{"experts_per_token": 1, "d_shared_expert": 0, "moe_layers": [0, 1, 2, 3, 4, 5, 6, 7], "balance_loss": 0.00201, "lr_router": 0.000838, "norm_place": "pre", "rope_fraction": 1.0, "init_std_qkv": 0.0361, "init_std_o": 0.00902, "lr_mult_down": 2.0, "warmup_steps": 200, "train_tokens": 1155000000, "steps": 17624}
Below are experts of layer 4 (counted from 0) of a mixture-of-experts language model. Rows are named router (the router's row for the expert), down (a neuron's output weights, with its number) and show model dimensions 128-255. Each number is 200 + 20 x the weight over its row's rms, rounded and kept within 0 to 999.
After each expert's rows: "comes before" lists some tokens at least twice as common just after its tokens as in all text. This comes from a sample of Wikipedia text that the model never trained on. Tokens count by the router's weight.

# expert 14
router,196,206,208,212,207,175,200,173,191,200,187,231,211,153,164,222,175,217,181,197,200,232,186,220,199,178,249,197,192,179,196,234,209,219,161,224,210,182,178,159,203,196,222,214,203,199,176,185,195,208,190,205,188,211,233,191,219,194,233,179,167,244,196,212,218,176,216,203,199,251,231,188,183,179,210,238,215,186,175,220,180,177,224,200,147,207,206,177,218,200,195,203,184,208,201,171,186,178,186,227,218,229,208,179,196,198,209,193,213,196,207,224,196,168,199,235,195,204,207,199,228,221,202,198,206,225,211,228
down0,221,178,202,196,211,188,198,189,185,201,206,191,188,173,171,249,218,187,193,192,177,207,184,193,186,203,176,219,216,198,202,213,228,171,226,173,190,214,199,181,203,213,231,192,162,192,224,211,178,221,215,195,180,195,180,164,205,228,199,193,172,194,200,170,170,202,212,195,178,193,216,190,189,198,186,218,219,183,151,187,171,202,172,244,199,197,223,199,187,210,214,198,203,197,196,201,167,186,176,215,213,183,209,154,184,194,203,183,191,185,165,240,202,179,218,182,199,210,238,221,219,217,218,215,216,187,184,211
down1,207,190,189,195,189,196,216,200,200,207,226,189,186,198,230,200,162,195,219,207,196,188,242,164,215,180,204,180,209,202,162,213,212,176,173,185,207,226,209,208,210,204,219,228,194,228,228,161,192,186,164,190,197,209,205,170,192,225,209,189,172,211,192,206,199,248,197,240,174,188,212,183,213,198,199,230,216,217,227,191,184,196,194,182,186,160,183,198,219,205,207,180,165,176,238,200,204,176,219,184,164,206,241,224,226,206,158,205,201,201,187,197,205,197,171,179,214,213,213,232,200,192,191,203,212,196,181,173
down2,209,198,183,219,180,201,208,212,220,225,206,195,218,230,215,216,193,204,209,178,203,209,224,205,170,206,206,195,179,177,198,176,185,177,194,188,200,201,191,208,174,211,201,172,180,199,204,162,205,177,210,234,211,206,195,168,233,200,215,168,235,199,200,190,206,191,244,211,199,163,183,201,191,221,182,211,167,215,171,252,217,182,214,175,213,191,197,205,197,176,189,202,216,215,259,189,222,212,209,170,192,212,224,210,225,204,190,231,173,227,188,189,219,208,187,175,176,200,181,176,201,204,205,247,194,189,208,159
comes before: "2", "1", "0", "3", "4", "6"

# expert 3
router,210,224,228,201,226,190,229,193,237,168,178,166,157,208,201,213,219,170,209,176,204,177,198,181,183,214,204,199,165,204,196,183,155,199,230,195,214,170,236,201,223,189,185,204,185,212,188,182,193,231,206,221,199,213,202,180,202,197,231,199,161,162,180,207,185,183,197,197,196,182,196,180,200,173,169,186,231,227,195,185,211,199,208,203,226,224,178,178,199,172,195,215,174,170,219,224,210,196,193,197,187,226,200,173,194,224,234,233,155,189,188,168,227,221,189,178,158,208,200,185,203,167,190,231,228,164,177,210
down0,215,225,198,272,199,189,138,197,222,237,222,206,218,228,212,201,181,234,187,182,192,177,229,234,193,205,177,174,205,215,204,220,187,215,213,221,241,187,226,192,233,172,195,210,214,216,205,178,183,201,152,204,221,206,183,182,219,207,220,190,208,180,206,170,175,180,235,203,214,212,185,217,219,216,209,214,212,185,207,197,260,198,228,195,196,209,183,247,180,215,189,180,188,200,202,201,189,205,212,187,188,198,220,211,206,212,211,215,217,213,177,225,181,194,197,218,202,203,196,200,172,221,217,207,196,223,205,203
down1,206,196,167,201,186,204,205,184,189,222,224,222,202,177,213,206,206,165,219,232,180,178,184,233,182,149,198,208,201,226,218,206,205,202,204,179,206,182,204,220,197,158,224,212,201,201,204,201,241,220,229,234,235,215,196,221,169,208,161,222,206,191,192,214,231,192,185,218,202,184,213,190,171,209,222,204,188,188,172,191,197,200,162,214,196,215,193,207,229,214,231,205,203,220,196,193,211,179,215,230,223,206,206,171,177,199,223,200,218,230,208,209,175,179,208,187,196,195,209,186,212,197,180,190,198,210,189,208
down2,209,231,199,226,174,205,179,195,178,202,186,180,207,202,219,223,212,200,177,211,185,212,213,224,234,203,152,173,198,206,204,224,207,187,226,205,214,204,230,177,230,172,168,185,193,204,201,184,169,201,200,237,172,233,207,220,213,190,166,201,186,203,193,205,178,159,201,190,182,164,218,205,194,200,201,172,181,187,206,212,197,260,153,228,189,180,207,197,176,206,178,194,206,230,195,178,183,184,190,185,181,191,201,214,184,195,181,156,176,214,201,196,233,177,226,225,209,203,168,190,195,183,172,193,224,192,222,160
comes before: "\n", "\n\n", "1", ")", "°N ", " (age "

# expert 0
router,189,225,171,214,212,183,212,203,215,193,220,182,193,212,207,223,212,216,211,223,206,177,200,169,192,211,187,209,175,190,197,184,163,206,232,160,177,172,206,217,236,196,204,202,199,173,237,211,253,221,186,237,202,218,212,191,203,195,184,240,213,193,188,177,207,184,197,202,183,202,198,177,209,241,206,166,224,193,217,186,227,192,217,173,216,210,204,215,196,191,230,204,186,214,204,209,182,193,187,197,207,174,206,196,202,212,174,190,201,199,202,157,196,180,191,213,176,204,197,215,187,226,209,198,207,185,182,197
down0,205,189,151,203,274,215,210,179,216,236,190,206,244,201,207,176,188,225,217,190,236,213,216,226,194,225,200,193,209,197,162,214,235,221,200,188,218,200,192,190,176,206,250,228,199,222,202,182,209,195,203,210,197,184,206,200,223,175,217,228,174,206,201,184,190,243,208,191,189,245,195,194,193,180,188,218,186,181,184,221,161,186,177,233,201,206,213,194,245,216,202,182,201,243,198,222,216,250,195,201,213,159,190,207,172,195,189,194,211,197,178,196,180,182,183,201,200,177,218,198,207,231,174,207,215,199,198,211
down1,173,180,227,175,194,174,219,222,199,194,190,195,192,206,212,164,235,210,239,204,199,171,191,170,217,181,260,200,164,203,210,166,227,202,188,183,187,218,197,193,216,203,167,217,212,182,203,230,187,201,205,202,206,196,233,229,216,207,165,190,190,219,216,196,170,240,200,225,176,186,243,206,197,197,205,198,187,223,189,212,183,196,215,165,222,242,179,212,216,240,157,224,198,206,194,201,209,219,239,183,191,210,204,200,238,219,159,217,200,175,207,205,205,233,187,196,179,211,224,247,214,192,192,199,209,169,200,181
down2,223,214,194,196,205,192,208,186,194,203,224,181,239,209,218,211,174,207,193,169,251,179,225,190,158,185,231,218,212,171,204,182,191,214,211,187,195,219,186,189,215,222,212,173,225,213,187,205,185,182,180,218,180,217,179,236,207,201,173,202,213,200,240,207,201,159,191,230,202,203,210,219,262,177,159,182,221,227,220,203,212,200,207,226,180,210,203,220,218,192,194,225,170,239,215,235,216,202,207,199,214,227,190,208,179,220,211,211,198,214,229,238,160,165,198,215,175,218,204,195,190,247,175,211,210,166,203,166
comes before: ".", " | ", "–", ",", ":", "th"

# expert 9
router,235,229,191,184,188,189,201,226,182,188,180,186,186,204,237,195,201,219,199,199,205,226,208,191,177,189,208,190,217,213,220,196,194,183,196,163,167,160,159,183,231,181,192,228,217,216,178,208,193,200,178,193,194,219,207,213,199,249,201,188,215,176,140,180,187,234,226,189,224,194,220,226,213,194,224,206,191,202,193,237,217,182,177,214,179,219,222,222,218,209,203,215,195,171,225,220,165,183,205,203,149,223,219,213,199,209,189,180,202,165,196,209,183,179,223,202,205,202,187,208,204,198,206,205,223,188,190,168
down0,193,197,202,227,182,216,206,199,205,193,218,198,229,168,193,180,169,198,191,186,215,199,197,213,228,226,182,182,203,204,221,177,157,210,193,163,208,212,221,230,221,168,217,168,203,231,189,212,184,208,207,223,215,180,213,217,189,192,183,212,178,205,206,215,208,213,194,202,222,192,185,195,227,169,190,193,209,234,203,206,160,203,181,211,170,204,194,205,185,198,162,167,202,186,206,190,209,214,211,180,213,172,212,200,191,190,223,214,209,191,179,225,238,207,194,155,202,247,176,208,166,181,228,204,182,198,192,242
down1,213,213,225,194,203,211,208,204,191,207,198,199,232,166,183,205,198,194,184,174,233,217,207,227,199,230,204,172,212,199,196,185,227,169,150,149,240,236,224,227,157,178,172,208,208,200,197,212,199,185,218,200,194,215,220,195,230,194,189,188,195,204,192,215,177,171,187,241,157,219,203,193,199,183,211,239,202,188,206,204,190,202,197,180,211,205,209,186,198,230,172,186,230,227,221,164,212,208,218,158,190,219,228,188,227,184,204,206,245,205,195,184,227,176,220,196,194,180,193,200,239,213,236,183,208,176,217,182
down2,191,176,209,160,199,230,219,170,210,190,200,183,220,207,189,205,210,196,199,185,202,210,176,217,166,188,210,185,184,189,176,204,216,198,186,230,189,195,218,228,214,200,189,200,207,216,183,182,165,203,232,167,232,218,172,210,249,193,222,212,221,167,211,227,197,227,189,179,185,213,193,222,216,211,183,204,225,178,177,183,179,224,197,192,196,233,183,204,196,197,189,230,230,197,179,215,190,224,192,252,219,157,176,226,194,211,213,228,187,175,208,235,225,182,200,205,204,192,230,194,259,185,226,209,198,229,215,201
comes before: "\n\n", " The", "\n", ", ", "The", "."

# expert 13
router,215,210,212,200,201,231,237,180,206,189,203,179,176,243,204,197,185,200,178,206,176,186,199,157,176,221,166,208,208,216,161,170,160,222,235,199,193,214,207,209,221,197,174,164,165,192,151,207,215,177,182,224,196,206,193,188,202,178,203,197,239,197,184,190,171,181,182,188,193,151,199,197,205,228,188,190,211,218,206,162,167,175,199,202,212,187,179,186,237,186,202,198,203,227,225,223,216,219,226,203,172,187,188,187,194,206,175,206,198,168,209,181,211,178,179,208,177,184,185,208,171,151,183,223,228,188,171,182
down0,209,185,199,226,216,172,180,192,181,193,197,219,213,204,178,168,191,191,188,194,198,225,228,206,173,187,192,231,220,206,189,179,193,216,172,155,178,211,211,172,225,196,166,217,183,205,200,192,209,191,243,184,236,190,222,205,186,178,211,190,190,213,217,200,215,187,189,175,211,215,210,194,200,175,192,197,177,193,178,215,203,183,255,199,177,227,242,202,227,218,215,182,211,174,204,215,227,207,189,213,204,210,182,210,223,186,194,260,172,200,176,231,207,172,178,209,206,198,159,203,157,199,222,192,206,205,201,203
down1,200,207,218,214,197,172,256,203,157,226,218,226,213,217,186,170,173,206,216,184,168,236,207,197,201,162,178,204,170,176,176,216,249,192,195,203,194,210,204,232,223,213,202,242,178,213,182,196,171,200,238,214,222,212,216,211,191,217,204,199,216,195,163,201,180,183,171,193,247,202,223,187,211,173,169,220,179,221,187,217,177,187,223,204,185,208,239,207,208,208,198,199,193,203,177,177,201,160,186,163,202,194,212,173,183,211,221,166,199,238,218,160,211,227,231,184,192,222,173,216,194,226,214,200,186,179,204,193
down2,229,215,231,186,192,213,150,202,205,201,189,198,241,209,201,206,193,187,229,173,203,200,214,206,199,192,224,161,214,180,147,226,208,223,239,199,187,226,178,178,175,213,183,201,178,185,189,206,197,204,220,209,192,206,188,202,179,210,211,178,216,180,223,228,185,214,229,195,200,203,200,213,232,195,206,202,213,185,173,208,200,191,226,206,157,205,245,229,197,218,196,184,221,226,215,210,202,193,205,215,222,153,242,201,206,160,230,216,186,226,208,195,185,239,201,221,216,213,218,190,200,197,193,198,188,203,218,199
comes before: "\n", " |", "–", " | ", ")", ") |"

# expert 8
router,212,191,225,189,224,196,233,220,178,193,210,233,203,203,202,180,167,184,218,211,227,194,188,174,181,203,208,215,168,199,237,202,186,201,160,183,187,194,202,224,229,156,225,180,206,211,202,241,216,186,227,192,226,188,180,165,210,177,215,232,205,184,261,198,200,188,225,178,180,201,191,229,229,200,198,223,187,212,185,186,189,223,189,189,190,166,231,204,211,221,190,172,236,209,211,199,237,182,215,219,202,179,177,204,201,178,165,173,239,187,185,224,175,170,171,198,184,176,177,207,164,179,186,204,217,223,227,184
down0,194,197,203,211,193,237,226,204,171,195,197,205,193,187,219,228,177,183,218,192,227,216,201,156,191,177,196,170,214,249,183,213,222,215,230,143,197,209,213,185,165,196,182,199,177,171,209,165,151,202,183,196,184,197,179,177,180,192,225,211,193,215,219,220,163,188,197,138,211,152,205,203,172,176,220,175,236,182,219,189,186,207,208,189,179,203,193,167,241,210,183,227,213,160,217,190,191,197,199,165,219,203,202,225,192,238,215,204,181,214,179,199,210,200,246,206,216,165,191,187,179,205,217,217,171,186,200,213
down1,189,208,204,205,203,199,203,186,200,202,210,188,221,183,176,203,191,169,193,163,224,192,209,196,172,205,193,215,196,189,222,199,199,191,227,223,185,182,191,206,180,227,181,203,202,238,196,169,185,200,201,196,225,204,208,224,197,221,153,191,215,189,216,172,182,174,178,223,198,209,192,203,186,169,221,203,228,199,216,187,168,211,235,194,219,199,181,214,235,221,190,177,195,170,211,176,174,200,193,174,228,213,205,218,197,192,210,187,169,187,188,193,195,192,216,205,222,226,171,196,179,217,176,228,226,225,233,199
down2,181,205,208,208,242,188,182,204,208,225,201,231,185,249,185,220,231,179,241,203,173,204,196,182,202,172,179,188,195,184,185,194,189,167,203,200,208,214,216,186,226,204,197,192,179,189,180,228,221,236,195,189,193,170,196,208,203,185,198,243,219,198,193,222,204,177,165,219,232,220,186,193,183,212,164,164,169,241,220,227,204,180,203,241,210,194,152,230,193,187,190,200,193,200,227,213,161,188,209,184,221,183,217,203,212,197,198,188,191,215,151,238,220,188,164,212,191,193,206,187,201,209,219,205,170,194,184,202
comes before: "| ", "-", "- ", "|", "1", "2"